python train.py --n_layer=12 --d_model=448 --n_experts=64 --experts_per_token=4 --d_expert=224 --d_shared_expert=576 --activation="quick_gelu" --moe_layers=[1, 3, 5, 7, 9, 11] --n_empty_slots=8 --router_score="softmax" --normalize_top_k=true --routed_scale=1.0 --balance_loss=0.00456 --balance_bias=false --router_noise=0.1 --init_std_router=0.00939 --lr_router=0.00114 --vocab_size=16384 --norm="rmsnorm" --norm_eps=1e-05 --tie_embeddings=false --optimizer="muon_variant" --lr=0.0091 --beta1=0.93 --batch_tokens=131072 --seq_len=1024 --train_tokens=434900000 --steps=3319 --dataset="wikipedia_en"
Below are experts of layer 9 (counted from 0) of a mixture-of-experts language model. Rows are named router (the router's row for the expert), down (a neuron's output weights, with its number) and show model dimensions 336-447. Each number is 128 + 32 x the weight over its row's rms, rounded and kept within 0 to 255. Numbers have three digits each.
After each expert's rows: a language model's description of what the expert responds to. This comes from a sample of Wikipedia text that the model never trained on.

# expert 17
router:133127177140103091165104133184119142144131072128184093116119123142149133062095153112072086132080098133106089162085139123109186109139134177094087167106137160145212083181112122139122132068114082124140142134206143164124142142145152145129167122167105155107121099083107090156097142145148134101135098084160134115127118159126094163132127142097
down0:135090130076077204144119174072182203105079139153152117084122098137108151148131098176158134103106153161099195112115115105110117172136102126104103136137136102119158115097133154118181079180100153081089090103133148149107116133156152132178167169136106101081104150135113146180101104104151077117128124096155156084131076127092134100189151112111
down1:125122203133132098170124149125112115136155068141123119143149081114151140107153145141159139102149099103107161093151111136134056121107132161132134137139164146112116124195082119102131178143164121049116139112169061102112107151107182058215062090115113075134080101160083158129162120088056126112169130130119182105078103127098093145139120105145
down2:129086108141098163150129106176117120144140113142154097092138114110094105170070101121141143119124172146183132159068116116150136174161092203194141199118133101152119156119090135071132083199124079134122122155117148131131142177147040137070126156107110096107110141100148087156100107084121097106122174182062135116105162134117124116176091143159
down3:154150157111157074145106153142200164124147123129152163134096150166087194172088102127154100193092181159084056132088162086153152195123129133098045115086167158168060101102163145120153131101140083119112152114191072110112108087129128125129121153091161199163119102126100079145172157147149112138134098137090130113093151170127080155118113096123
down4:142128138073053150143196090141128104132112096092119098111096132087088107090117198110125117169160062173128165168147127103074072125147155147150074140142095137100192129120126037170078098119065145127109084144198169145113107066126104099126188166145115107147102152099101164093118134127110147125134162118107123122156158106114093132103114150152
down5:169155194153142113081107117140180122073131122205137137094095125122139196149107165082109199205145135175160125169138088213121159132104092164127159160049115093140162198131144129103148130151139143054156180187114104089128141069149154083164193073062146090123139157133125141125196052143167142129059153115138164105119109150103068142108197173158
down6:173075145112130134066081140133117121119107177136093138194134120124101105173089144116150126113110141134144153077147132175067146105186120180120135176119135114154179154121195107113093116125109094093128081139115150121124226141100137152149123143088132122119110087119185117097106129169144121206128107108145136116143062126158116057086118121198
down7:130094089160133112102115160104108161055151140100098188102104087122153114098131119150122109077084151156133120145123104153171155106133128096127073138138164085193163114124144138144140109158117098155125081167136124121062112098182141170145104136182133103061170104143159209175127162164099088091162073134160189132130072185142100091110103152108
What it handles: Word pieces and words ending a clause before a comma or period, such as year endings, years, it, is, and However.

# expert 54
router:090175079141139136197148161114178133135132121104168120151105101072133141138120119112207103120144124098145168206164068172207111119116123116139129115112113129168226051162194130113094134107095144151135113138184118130129131115164128170119126125109137115071028158105184116097161147078108195122098227131127161133130151077137136105120150143092
down0:105154182124121087146138134093107164141159116130142067117101125168191123132104174132131088132122123118111123112116131148084212107125161096165100163143141159158026098152120103107152096090168158115168110116121131118159159175122120124166195163083117109167073203152193113086120174084072117157087118101174127145127086100117131181120125198070
down1:111182123188150177110069132134134122168158126099141121097145160114131145110107140097122153163041114117115153135135130176040086131144081160128156130150093106104137165122105124107140116164133159083107094149140169151193098136052091128103108119135112149064121123133134160148154074134120110196150167153211151144106182116127107096143120204116
down2:122121123133144117126118119143119088097086151126116173128103128123117128152112151095095054146083124120052095075144194116105075143061174155114174182159144137132209115131137146062123131154139105077124165106135006143093137143135080106062138130112096101112158155149144127057150113108102130192151107131123170147072142117088099118114116126141
down3:127173166099161116161094112176139119156110152146111133132111139074126149139082153115107119096127103128143111097086159125140166104111075110159149136085121130121137187182119200087172131138094066117137130132244163165125120140118179119158124129085120082136099176165159128128107160167100176083121119196082119159171121090132156126111140127099
down4:133131106173100115111110147172117115126114081195138143115108118180179114160154152178129152140158146132104079135171236114176144124114117174137152117107101102111101123119179140107114138165126058123107109154180186122168128128166143125129120110092122100125140108096146125111151182099042109178118146095106102174157101117172099102123141185110
down5:105083125158188133122113120119196097095138126105136104099147128085131143156111171184087125122136178119149059084124106107158099072104150117119150100104132082133120137205177057083085139142140077064123100074089153131143079101083126104081104127155100171127189078138066112104191121095131128132110171113162119174146133123133120105142100139124
down6:108115105129130147095125173155096090152098087146087183113163110073115138110132126145110112107099121113115159140108132124069175155165107117160160167114172189131149094124075159148184072146141160064139113144126103068123123148028108128117082132118146109165093146105133095091119144182073186141138210113123128165068214080076156174155101129090
down7:138108151163158075104160112133103155149147142162129144117094137113098176114092155148077112141161140124101145134143142134154135105063140148065163179158101165104050174097111147071167104175129150107132104132177130157155134112136129131122146041100134149092132091137141148092112157159141215106199129147112100081116153139145145109139147146071
What it handles: Line breaks ending infobox or taxobox fields, field names like Genus, Born, Occupation, and degree/minute marks in coordinates.

# expert 5
router:105097127111131150082147156111092159126145106167109072096090164127130097127139184160137127085161122140077057138184106124108083127128106142077135148126123168112080112088122137126178096151145063154130114137177105070099103159104062145158151118117142162126137163194086191062120128144161123149178079171120186119152092150127104135109117047182
down0:099149140127090111131126150155122146124170114122098153142098117251167080120148124135132149174157130187106112165132196176148089143151156125153099112153163098144112141184103190157104105113194118122154117087081135077156150125199159205120089129088090153142116169131127138071163066133130204091150126144117134179108154088131088169094125137143
down1:127152181143097147201133082116106185129114156150139094123128088140182115142142160093099088121137140110069161133103179118116135153135154129099093157146152109175037153121135112161151152145141096076156126084138151142132154090101120055097117130192163118151139123162126120156217143132146110164072101097142127193186139141086116121110121137153
down2:135127165134113166098190086112145076168156132150137129108113162103166128116167085044184095101094145145121165154156158053168094118173134189150147156136121112202073107175115153141079127139095127126139157174166158152188081120080176098118124123167097115136073145140096124124184148067155170132097138198081127108098117092130191148061142091122
down3:161122108126120154114123138198116141119078159069129164108175106119148139126098137105128113081151165128135123148097125146143093100122106127152125069165075131160163087099178168101193144079078160103136122132093147039099118147165156114153159249114123131104163107134164104130066126142136119138121107106169123112167111092092097192149155164114
down4:120084148156136119118065143152103167149100141125092081122110085165134068172110165113092142076163176105072055146106099150111211124151081059107147116127184077097157152156168155097097175098132122131149118155130182157082088096105070130057123105051085144105111157117180125161126180163079087155211110128115157102128120159120109088139186082141
down5:051142158138132110132087166127193174098132083097102153156090173069157097105058121146129154132121135163117175144155150149109158127112133095084088105133167151154111119146212131102162148138107096128167171106145082125111173133148093138154171118125101092112082097146125107136122133131121087052070099128110117116088099083103097083130135159110
down6:121217110203110180111106082142138108118123133084118108059098165060117116129118142093111105076110137108090085127113129101119115091190147077143112133146138162125131090173133096121092099157150123143147142130153180121145145121142165139118147138149122142118143153169128138163113066131173143129098104159114077065112113096140119125089113146119
down7:113157130127095134123152029178103160190140101064129111202131112118146098145053084071153112149127158129107156137134178100104110180124130202089157103134184165072184143140099085094073110076140106175100183085148120159155116105100103096079136166178162058134154124118163138151146123114161101080161126164109110100140123194158113146118156089106
What it handles: Numbers and quantity words in casualty and event reports, plus past participles after was or were, such as eight, killed, based, married.

# expert 55
router:103159116158126160114116146093207123094138093073122140131127136127116112133103140137150111152167142088129078104162130112122112121109134097124121091112100083096127116103123146119066123167131155107060105133138087119146077115105101137110115101120152098106060130166164187085100128131114158183113140137114175133111208115099147160114105102200
down0:131167101157116072156151130114175137145183144154138111070184069123111075151149146130118162120104123125121139135137172140087141158141138157201110117121127147090113094145198108154103137147121087135201106121122127145166135162118118188118075154188125086158112083224090134168076115071175142115138126099115141122156143106189182154055125120089
down1:150147162201104161097040099125151145119116081132123092156119158126094125182121102116122142137078129119120124101080092113139143147140181117107096114127071182097191081052116138158086151130136112131132110106119046101065131115124108153100196118121137130095113127121162196136112069093093160196119144110098139131118183135188192116175142122152
down2:129145197193105135098147148144137151088152054126069120118097131114086099131132130092139101102092080132099172115153133229154107122076116133133164088121088111106079179147147103127141163189104079145101178115134131041155194129163075096165159071113150129113094145060112095133129162154114107131148183109119143154159150167130104102179119126172
down3:158098146094169183162152121099157175141113134091163130142140102155166101097134098112158133149153132111151128089130099101133041176161119130077117146129169154115140119127123196044098126114118151137144083135115145142087095125154057088142094144135158123068118131150140137126119139084000125151130091103179134149109148154165103172161165174139
down4:109087167087173156105147142127076164168131143087151084129129133137144099167095138116109130160121180109134138123136132159122086111124124095125142067171123127094146133091162123145126139110129187104127115160072131121166100114099161188120132192131098139099111093191136146135168208135152167163126147145122139111164206128125119111144082161112
down5:085131135149136137123174122147153146101115108126180115140145114112078120165120165083137128112063126119169088086077181163154200116105124137157140130153154099118033155141103084152110149131121150127100093123112128104122100149172153148131057120152140214094136119128162071154142142121174166127110143112110157132139140148095129093118114108141
down6:107076050137113132126123147081140090129108136094097106110151175149132122082138118156118103056100101168118082147125147108145133078123113097142124090129127121157042186065095153213086140119080167107101105122160138086130107123170156098126167106150127143077085174082143109184157168136086104168136135073103075106146083176144124077147088157129
down7:108132166112154100080102108126169152080117130126128096152093167142141109093118133166111129094124109137114103173132112073093118079194141137119096117083143125110000084137076145099128175147117112074146114106123170141152121141139094172165088097162103102143133111118110076117098075145102169182082099144185093162132135137139149134067101176158
What it handles: Colons, hyphens and separators after field labels in infoboxes and taxonomy boxes, such as "Class: Arachnida", "Website: www", "IN-BR".

# expert 31
router:093135092153151140093195170177082127138150066121144155132158061106091103098109099162142154229133107159157118122105131133112160088072143158160173080114102136153199172166063133124150192150105082122076171120082161114131149155192146166107131185051185088134092141090158061131046131136111133114111087162148148098092119104148119134130102166050
down0:129110117233115156180142138132085191100126125145164161075097141146156107133142172096141124139079126092081122120173124149125086133144161116165111146127198117131120117095115114124104167125140139140154065104124169080103159148168128106100108172131071083136089109140123134119121080099153088093161100137142135073152095119096102125134148135104
down1:087127088144103153099144186142084110112165096118171086135104165116065113121100111132131122069124124107119171104174123114133179126142138161113111118084108137099127110167123099167104141155109112076110129143163122070097098148140126174075119084152093138148140128155128176146063126079115116113088136151095141131130096139172142162138069226141
down2:174102113119164136154124090090166111182104114193145154163129108110125148143140089135123087144117154163135131114070157110153128136109078157146112116159119139123202131163221073114140188119139121142145177122114146155102157127132105107117129054178101135064137113182157110114113119123160021154063107120144145128066092109152086106167117084100
down3:166153088084189097115112163114148123090114119148154125119167091134119153097106140116119149086101122147121136142147097112093104072170074096110095167115061079150128183165101109083108120125193112095101121118136119126117118163202105085137171143116111141096111077108096146094143126158111089101119126029105120184148130122195094104117144080150
down4:180124114114121079002143148121107107136152127087105133083151085211065109151147169073110121135166116109136118072140099096129104181121108164106136145171182121085116153128141094130104138103130120177132095179067166170098037160125078129198107128135135125120075148132156141133169139144135095128114147118140119119162108076154125106103103126055
down5:078121111152126097113172129098121153053106144152186115097119133158145136140108105082124204129168143121148152085154149149137109092089109141158125118175126120147141158095128128128110101131081100189127133056134179126190147128166118223125145165106114149158176150124150123044127131118194144127125124164153133172092109065125124122134119149187
down6:127116063129131083036109213149164139110143073144081183185172093093100112097121147179125163109109121066134177135101133089120111045099129101122118123103147096171159119178142144157179179147118194160112069082089124179144113083133136119081164119147187184188148078116138166131152089137114142099080157093126154088116163111113203122166125125157
down7:129113050142148150179118130159136118077132138168109162147105138077112088127117129109117106136144135119188078162159133152104147135132154112128111146152110149090145144105087156129186114145053153116147132211055127093116136201124108147100154212071156128155125139103138065087146142147106173104126100149169078085139099182130101207117135100142
What it handles: First three digits of four-digit years in dates, tables and sports season lists, such as 199(4), 200(8), 202(1).

# expert 1
router:127069142132122080095109163134143190129105085137182171122178101100134127103104135114181152154151120086120126149107141158111112129095126119118114117164155132141226135116118152139202102143146099100154180160113131118157110155165195137144127111124208123180179131113114064128083096105161117153150180131142107124086124141157109162149127091120
down0:115144090110079096119121141120195166156111117153101109115145114161092159180135117151120107122085121105129104140132117122145159170118062121081062169076128077145124133165181119126143123088160117086096109172166138086107110126119112092111097186147119066131109093073156147078164118047166100081105197113116110078164097159114093076145121135181
down1:103192145125171142111200080169109114081144092142143130107109126124082095187125107105155085147123088171156107101134118122112097120180124136194105123102144135134079109152102126096125135177131123134093158205105098129141162157115139116158107114087173139075114049200160104130171135186074089165173184127123108127113131076105077088102168108147
down2:117090092057179050184130152102092097144160136180105157158098180087155134192134154119147130133078142114095078080084138151113146170160147113083177067124122082122064150131163119131129098120097098139174151077129049183132147108149095115125173102134175164158086054089130118085098117155074132092123106164135148130170119123121094131108135146101
down3:124153137107116160139165091144188185135081117119129147098176115127127124157178090127133118148035123103063173125102135150131098165152151098120131138114151118022172140129076098091108153106168143120138114136169116153119136103090075094137113076154103163189105170173127076185092168112103208125155126089132127131118128099126121222110134157202
down4:121185162063137104147202063099069123167130101153124109155123118107145093143122093131138112126179112134171148134056079134084116065102135123129212187123098087142098148110103146102149093097133171137167178121129174143123075169134158134124107159084114102103096130097143119181189186101071128119101123091150079178096099118130160142088149161007
down5:090103160115100092104092173140138131114169150159074132077078146123175118089149127130146165113161127050061096152140089191122094137136126133094174108139105111111128119169127142170107106081138166161142143160134142150112118125140094144121091106155132099104165134063088125148114132080139164125133153101160065179116131080163074140193132140129
down6:117130121100083119165105135162178134093102145097138133072157137119105116057092145084165167118161115098139131116108082103118172162169106134074116160184163109109146145134103147129139094122061126091141104142115131133070165093097119122114143102103143152110077103142166155133177169135052117097114181118113106133136154157032147106208049144069
down7:120121130172179154137174159131130084087112111102184146175141111131111184129104132155101088155109162084130036113164114112126086103129168111119096120130153092126170118098178128099115149131055135154145077108159109085144128080111098166160065144124045056158101106135114160124100091135110145145138099084115168168113155177163167131100112162108
What it handles: First pieces of proper names, mostly personal names and team names, in sports tables and lists, such as Mart, Philli, Wal(trip), Gav(in).

# expert 42
router:145135157104149134060180123083096079141150098132060130117085162120166114167117103068126107120152163109117123157135143134119102103115137200120110145151085120098098149123110135156122129095065110092082139118138094133153194140093180096152165124149095167138133119158142146133171117160201140101153124054155122133141130142143127159091147108144
down0:097150136134121146090115122106182139087127084111114116167104140126139146135160117140106140122182088097133118126131101106183141149113132135156102094132111123071105118095097082167162149095163122116155134144150149111082115043154102106132106109104100092160196111109138093144100121152140128145136137107119128107104137127104143132142166165118
down1:133136124156106074140131073111144055121151106093157083170142143072086189124153127133086145141127114128161197143095141114122125144179141155167143126079137178094075110154145100157077131095165109135100163144104142146156120109130126127115112144161099108152149108158159091182159116138161116088069102124127111126162149171137074136099124156143
down2:023127044159136150146117165135142143112119142183134111112139099179173123157175121157129121116109100133114139162125188102158078100153154204095119150082111169115140102136151151103128150177124165147040097090141117174160091122113109162133133163122128149132115139113198108118119185130120143180151179102172134182126111154148123115072140148131
down3:134147121086147154104137153104107161107064124126088144065105147094076133148146118121076082109152167122138096142146101147123122131156124064139085099076116129122101135156140135092113158095144144216121107096155184125128077137143123188105087104095085090173061126110085158099100144140074086114150137135092174120173140093158129116130134110106
down4:174157151112072152133072045143166051110167173161072133089101155138191125089141092117135123141115153114162100135154132107147125107117155125129141142147172134116077130152110145138113115163126202086097109091155131077148123081057103123143081130149098184129138063117121138131114172193107137191163099142158079151144138107166138130101145127117
down5:142140088122159133154111118146095135133119125147134112148048133061159107115145154115118173082070106135152149138170092115118163111128118165191137157073107123127185187097153107068115105156107151117112077077069136175097189129148105109085145089108185146112078113162182156161119180080070096164074169173099105144113152024129087112155076067058
down6:159123131054169067151143126110117105068157146143137066123122130150093055110088095124061151060160159150087165086162160135132167142136140134106156129148104142136049157160095126156112117106145130127115119111073146142136078127145164115123189167137140160128167134151153135131129131156112119117072139127155139111157160176130164161129134107109
down7:117084165093133117063104148124188106166103104171137039087154112123096096079118119168152099158116054127135132129062123083122144123125105173135131158138117086149075111152099156164125127135115085127132150158152104143151060159161156118115107129117149197160120103079125127145115097094085064092150171065080150132125127151089157189147036189126
What it handles: Modals, auxiliaries and adverbs in explanatory prose, such as could, should, can, often, rather, never, and following predicate words.

# expert 19
router:107083080131160085141119036138124076136135155161163122117063111142118092081145158097079158103122129136106086181148176095152133090171177134071082145113073139144152154081135137111136109137123138098095095200096083145131158102103101166104175141126136097164163158177132126109197139157156083118161077107128187169142156102112137106142070110131
down0:141157123124179132194119142103131169149092096131129076201190095115130055148093178135183144135122096185123119126130114152167093128136162124140123079133130138134156121192178133162091111152126136101141105127135144161133151131106119130140095116114090124146147084136095164114043189074167139131140117118122144125139129099139120139095161136135
down1:144121112029130084172156190137172068208090143201131146152112145166074164119117098162072154114156093169145148089147122113106078117074137105119158105137129133121159067115154113059060082137098168084153159129174079120100116138161148148144071099151109105157158139153127122113143146168143159124140080147131187130089118078166130119117087153104
down2:207113188130073125136118047111116132139127124138133139216170206076103148096165081141164169108113098108146148121120099161122143117127063138132113102077100131143174104101070092133131120066113160140128116149162113132114157101107169087110141105094127084097102120099134090112147133102087160083055095158136130094067134122137094111087182162095
down3:153134139137133157121108064168147134112127178149122146136102117185141127114167087110133116138117094095136164078118183071130091108154139131130113095170049123149071112089105109150147099116191094072097172160118117165132105131050138149131175109144073087135143145163176180160121054078146136141061114146133197099108137142113120105232077130168
down4:150101142103143165158122178121066101108134134106073108135122159114133135156127091121124136101237149100127117131084104180127130152107142177160153139136137121172139136100130129151077077123095118080095140115110165096153131095146166148151072130075124142138157125178135167137149188078145114185113153127142140215171181142129113172121150134187
down5:120113200156134129145134162134190091122152133155088152117152126090144131132151110141147176116142146093114143087154141172187171143100152150152135112127159127093087085189154073134090110108090162150084056089141071112154136021117077107070169129122137096149219122090140084130156145136138135109140081145082101091126113133188087162190119132113
down6:172130143048077055126179181158124102109140105133062161151117156144166192116185121092133118110104127103168137147172082111079140126093144144172135171101157066162126126170108120111114108090191185152112143097113049152137113118101075148170159131143129122142119117106104103164089113167179139141120132109136113080154128154136151166126140080132
down7:189155136107099165127176140123140147147106067119165105076154123104159100209187137119151097107120099129123099117163129169097135093146150108106116175104138147115132165108144135091132154134177092106144167089096153147102072128113165110108117155112098097110158145138137060096099156069142140104150061137158155096135129147099155116076157189060
What it handles: Prepositions after verbs like located, held, joined, especially at, of, by, such as "located at", "sits at the corner", "conducted by".

# expert 38
router:109156127187125114190165103073136056093119162105098097133101146132136176159157147128138115105133072124171128151144118091189135176154125160141215139128080086135099064126132117184134060119061203146123106151104115115111150118066137132131166167165103154178127158163149139154159089110143129072131149129101135194124170145142122157168123129144
down0:140123105157135206119132086080113124137149122124223161130148146113136133107148133116088171129137131160097103133135183209129112113113104085133096112110160201147098112142161084141168140182158090163144159122147126161086138083139097075113116088150132093136123107118143155085101124192117122116082115093128133116134092147137166150080140174113
down1:095156122107166133139142163149181144059165103135183153131138089148134191133164137085163114122122182109104141145097089080121132074139129127084121116158120098121143064130164122086152128155116126094126124092138129096139084119090061169105125121119055120093132168144184143117087113114134142115075117099147176171034125080124102124123105058112
down2:134134160133101159126124185149131092180085125156108133153162148131157145149111139096191126073170133100123115120142132144154100062173130119141113112100110153174100130080146137131130135219092133177138097108130077142112067155079096112152160111143098080127140136128116141098152163151115120101141156183081112131159164140164130140162141136106
down3:153172142196125059175140155156149080169165150104129103112128142137131121153109108104102146126110115118160149151166181070115158115103132122120082109084135148121064108155125110127120185149198153188108143092115129132166106137101086189141130161119129138082131154185104178172130145066146114117117134111221176122137147099108143199111086111091
down4:166083077115136074102123143146133132136104130053174163124110082160093104145147081142153115135119098186166111129124149100102181116123123145132137072119110145183129091119182086123126119048099151159156170136161098114119123132127133150138118204131092106140132105109154131181151101143190063161107155127089109127148115099187072113177105174106
down5:094093152149109084157080069133142161190053094177132147110144069134164160121151116174126102153184056173122100171118139096130114175159149139129156110170112155091146092145062161122172124099131182116135089077110105095114100132137139137117098138113109191149159217149182130146143113143202116119198162156157159139164173097173063174177132123156
down6:103167158100095137097103091120158140127121174155188090078111139155162165142125124132077146130113073136130100137092141192136207136168135179096150143167122200124093123101095165117056179025133102106118155166141137086133088132089110146123061142146077145110095150100162178116179136151145160135188132146182107105143106175081140113211190161158
down7:175121127063109110119172144118175157175167119099080076125078164016158123123079181105175172132098125059124171125101083151169075110142092129100104171124140128100109153098159218138127110135117130111150151113123081162122150158100098178101141082143167189113117078108088143150086047149094089127133140181119107161111119094146162030139185127114
What it handles: Verbs of saying or belief and connectives in prose, often before that, such as stated, believed, notes, because, despite.

# expert 25
router:121118075223126114063081138135137142128122160145115150091103135114154147096118201100143155151150100149158098126071118040148145118157137124129179134089089132118114122141104075140156084135120189083101183144120112093170140118180094097131071133138118095113132102101111117136129185128093130128121100133160143078121204124101173120159072119100
down0:143108122074131096167076092087073102117163047105075080162111125103096059193142163159065106182116103093075120075143092139107017103112085144098133074161128122127152189141164096111137119156127151131126062144160173099119192160133119103127171105116146160072140135150130087120169170135146079093111081155192112143072137096106123102058118104111
down1:132143166155121118162101110163177105102110167142089113157148149147099117180207127083147149186101135105148191110143103121129120125156130090142124104141081135143074152100107144084141131129141123123145131168148177135114102152167127118135132124132115145107092099121183116151183173103190117149141068101097131124159117136101140152153190164178
down2:111136149122089151125115137177097081158124158167081102144066114145142140187050166085143125111090112134149165137121159111077211110128071170131097078130104136148120111063162102082080178098157136097110126133114170089130142121179178123142086173127190111116147147189096134079103080074121135123108123121110151189158087067146110145162155143121
down3:157145111141121163154148187143177135122144110164107125128097120149103086086176108131094086148115169133114080152121135111169150166134140129074175143059091154050213118157134178180177122165146114125082121099152115146137131087133137066064194133133109128114077164101147123169106096128113127114126107142099154137123064129168109130148148131142
down4:185128128114115132106125176143124106088173150035067124181080094155158159119165169170138157062127111127119139145113103138148105090186162174126150165139126128106047132189155113097180130123163130139087121136117129117098132101091150084149077118114183130151169163179128149076168170134137064144091131198094091103134167115201134133116048078096
down5:083107102102115167105111107147159168145111114127161212125117124107090082075111082110118090087110089152157162173122117147088159125099149096140103092138110137111176181086110118159123136130150095132154134194098141100153137146164085071142111077193161152137142090110148128128136163179143159188136068123114087097084149146104151157154151149150
down6:156110081109136168074034132124143126137123115164108056065112094156156205129099126006111144097100141105165132134145064114141116086098125102075120104072099141155203125140115118126140098108115149082099114100117108097120176121084080126153177094118115158189152115186182147124078141188138121142091123134079133154148083005127113106110185123105
down7:137140080101083018059109168097162124073095123075137131130124122146128144143150118090063178143120074157127151054127094157126130139108129113083110110101160126174103099078158146156143116116198145114097058099106114103156166102129092158147092172174074118166127128059163094121149138161082118080075156096104136157156155160123116139154115139136
What it handles: Prepositions, mostly in, to, on, from, until, during, in biographies giving places and dates, such as "elected to", "from 1979 to", "In 1933".

# expert 47
router:141133109081102175169112116152103081154095106098143099106110095138116105111110071114147146152131087119122153137134188128173156087099141147127124119106134109091120145138184162123128195096090108102059077051110132160148133122150107161181152163159105113159128179165167142142162097074108100199091119095124094174187102155124096106112120122105
down0:123137122086102130156148190126083170151129083054132085097132069121090049176089113084097149141144129056156113155156167113097128112118146071144127115198167105072141147085113088174199101139083197079087154150145160106164127155129108140110102076098151144119170108203124176116115126112147118171163123176094066129150057157112115104118078102134
down1:091131172123146122125189068134158143114063099146085171155134137128156154209149173128112132108134168161064116085125102121113043135100177132124165147095152096090050143120100138143092067112146145138153105151175101104067155167119139123121031127093145100121129123141127141172221153154132076088190111100136123058161077154150101147090148109142
down2:181107097055127174125098094139154149120124135095089116091155127110189095165151099143179183119056132146058195110079123106174125141158157167139170129229109107136073109116133148105134117164121133102137105127123129132105040158117153182123138148107105110114130207130170101154129167112114106088110128184133155147131150098141140176141094134156
down3:128088127113093159097094088159085136114101084067136222105117140164126083145161173171139090122165145172031127202150092171059065151143130100154115104114144130117093159108146151138121102151158127160141177126174125127106107108140167102100117149097128140132123142097166169126131149149097139162208146119147119203181103128127135183152103138152
down4:127138140121105111085118161122131153145129170173125122083070152157124105165099143178100048116120111150112130159183101108120119135090135116132085182167157228166122155103149088121172130161136140107170092069112078078137126136114157095085157102129091159128069135129113112110146128144140106111140133125156148123146152180138137120074158109137
down5:110181134061148106189170195114104074096109120171174152137151120127186123138207111125112089173101125154130152133107136082137096132138113111177126089128109128152152078174111059131175122101080023127127141114130127189117163074111150087100091143112138115095129181108158155131116115125131122122106155168126099113044163113093133060155102161176
down6:115165105098136178182095086161102123056170169146104194132098092107103157148108137131097099198160131122156158112069167127165096088132122116106152100126161123127108108156131127150166113081125125091200125150121139144089141073107107108163070203163162111134089112116142084156154092165106141101146169109114148102136080125090164158148133136122
down7:127150132176116138124082118136110149147156139152103157087080076140096132161152153145152141179100139160128097090161119125125098108107163156078125107138134147147202129189119086189138173149113059102122100116058094167144172083126148127136134121145119100170095178133116125173102117107184103175126207065157113126099117092061138131053063124053
What it handles: Punctuation right after a word, such as opening parentheses, periods, semicolons, colons and slashes, often in pronunciations, lists and tables.

# expert 22
router:110126192135092115108156088070085081117128126140138155168146147146152110127150138132140098112083173113205126102126117139147155130102078190175109134169090075140142123105180136158132094140045090116086179163146111122107113132145175146140123146107156139101141103109143095134178146102176169081107154118192120135126102089135155172073125151119
down0:130114106173154077131143143159190099133111085133124127146196192114155114086087193091108136100104098138174161138124154083104108168118069109100124072109086111148162154109117159090173152103133134096124117168111145161166131105129127098083055080141101162094111136102107144099134126109161158145176143144090176135170146133105116185160156153109
down1:103056134143039107164128122132122166092143125145075178124123114101151165166103106082075147183112111166149093053149159164137170169135128106130154092112144114082036121128109147073098147103156053090076104166086162117221073150069158160141150171091105130085172115160128147122154178119142103147115090090121105124087133128132135138039166164151
down2:082131135160146146109121152136071088106141149079033139084144120136172036130137140151108106100133115139125166118152139094128138121108131107140120060093112133118185151106182108092158159137124164072171128138116104173146156163144140125087123153178157173105147127109138131119137124181227088094156112101201141103158194106092150084178046116154
down3:126187101095146116163184147156122110116118123134162088139090095121124115099107165084131090163096170092120167090137113175126049118108127154125118167138084194081131143134128140111103120087136119034059151149145090111147107197120102112138129127158148151153105150164132118146141167156131165125115136102123167142111106136122212069074085148100
down4:173118126178172174117167168130107125149135133111108131124154136120083148170150138113165084119105101117097166118156130075107173147174125121153129105193121103139155118104161110114150112178124178120140112091212100203112181116187114138178125067119144127112124121182139106089112177181142138162096171128143186106139155091075143214080152150170
down5:144147173168141113140113112133136183162106115089162114073124126175088173110126145161092084134176094154150082148145110104185133118131138113139068115129105172128155119129166031104130174130080103140162097096104104125144113117161097113109150106159089099123078110142148112141158190102125147096148184177117152139114078196161197146132184176151
down6:134179130142181133117111144138142131098115186139149097099167091105139195130172146176134166119149124109100107161072127168168095127150169131135071111158156146142153090124141125117132096138144107110152121109131123137150079216139129157131158159095125076136093124151154092173035191136090115144106161157119095128136145137183094145155154091105
down7:126105124120143129141090123115155053072115150131091191106116166129062090169123156139132126190150082119142091133130137133124120128117114158127094157142111111209054128167118055114173185126062122061105099160126133107144164152072144160132107153140142075086088130153139174114144089112079147123127101135095153170123107112143186094131119131127
What it handles: Sentence-ending and decimal periods, plus clause-starting pronouns and relatives such as It, They, who, which.

# expert 48
router:128135041138127113137141119174111115146151179086131127159112120202156165077111076137110098150145094180212148160126131109110173129111113148097170122061121116143127143155116125128131103115123147098178158142106124139110120085114075180092195192088153121177135099102119126106092116145090135071104137106162094131138182056153144135167129164102
down0:131122179117088147089129149133165182131120142142115139097083137115118190152108094086095149112129129118156088075095178109088142163079112104120127134127117122088070190118151186146139173175121184103064176108125139144124114148148141087191140201193163173194151095062142153090175083167100150109140109091159115158181081102093117096099102134117
down1:056123127151178149103108157074095137134149125214113110097109054093135148133142176177097207122128119128124163174122097155136164148138110152112094102130109202125139076198119174118106128169124136098126117082169110153107150119129049128120167106136167144097190118067104136143137168186163074050147134135083095156068176086163084150103122131114
down2:094168122124140122158073119123134167123076161109112139125168106206106177163095133122111130107102150156164171135167116165149192169130153138148202110192115096088069129115157164093139118121142118121125131156169169111120104166154159159113183212124105159213104133131084145076146059161069114104112150111099133107066105134107097147130137167167
down3:099123088128134107112204149089189120085157122102162135128111144120129153102181128113100082079160139119185065211128161138132146113147081093156122039161127147132100124115164115112117099062132106129158105130129143142086125152161166170082155107130130167123074080089117120126151130110146122101152142160149144188116208123049140063099113161143
down4:162038173117152117156110157204091175164138082106113126113133138097118130112147125130116092127112122162140123117149079112119133150179107114031083074129124170161150103182190176109127127155089183137116131093188137171147092127137140141114136131116099144123065098140176084133071166124138169089128118149103090111142074136166163131054143135080
down5:168102158067138091144132129047128110189093121112103121125105176181094141222143144183154136082117109134140158187168115126141126141157219115120114111167197139124045081097182114124116154101135077148097130058128115090118181136139115130116128146117165102125141115152129107132091202164129109086098136182125126131084072137147119080133126088135
down6:161192118130107139126115127134138085137114176081101123069085140131171100074151143120139103103086168145110154081192072166136100099090124180160118171164169101100162116135142052118104119113139134195170163171139147114122089110185148058076075138150114143159168142119116144131164144162156142116176082050173128102103116112097161177107111168086
down7:113147112143097138129173116115104141077145086128172127162134124171121096082151134089122125164145122178111108119160116148172179156158149137108136153133152163190148177086075114155136144133131159106105125185074152120112121137140127099123113102058104134143105110102102146173140142128169112127136084125167147093144123168094133102187115176103
What it handles: Prepositions, chiefly of, also for, during, among, throughout, linking a noun to a following phrase like spring of 1925.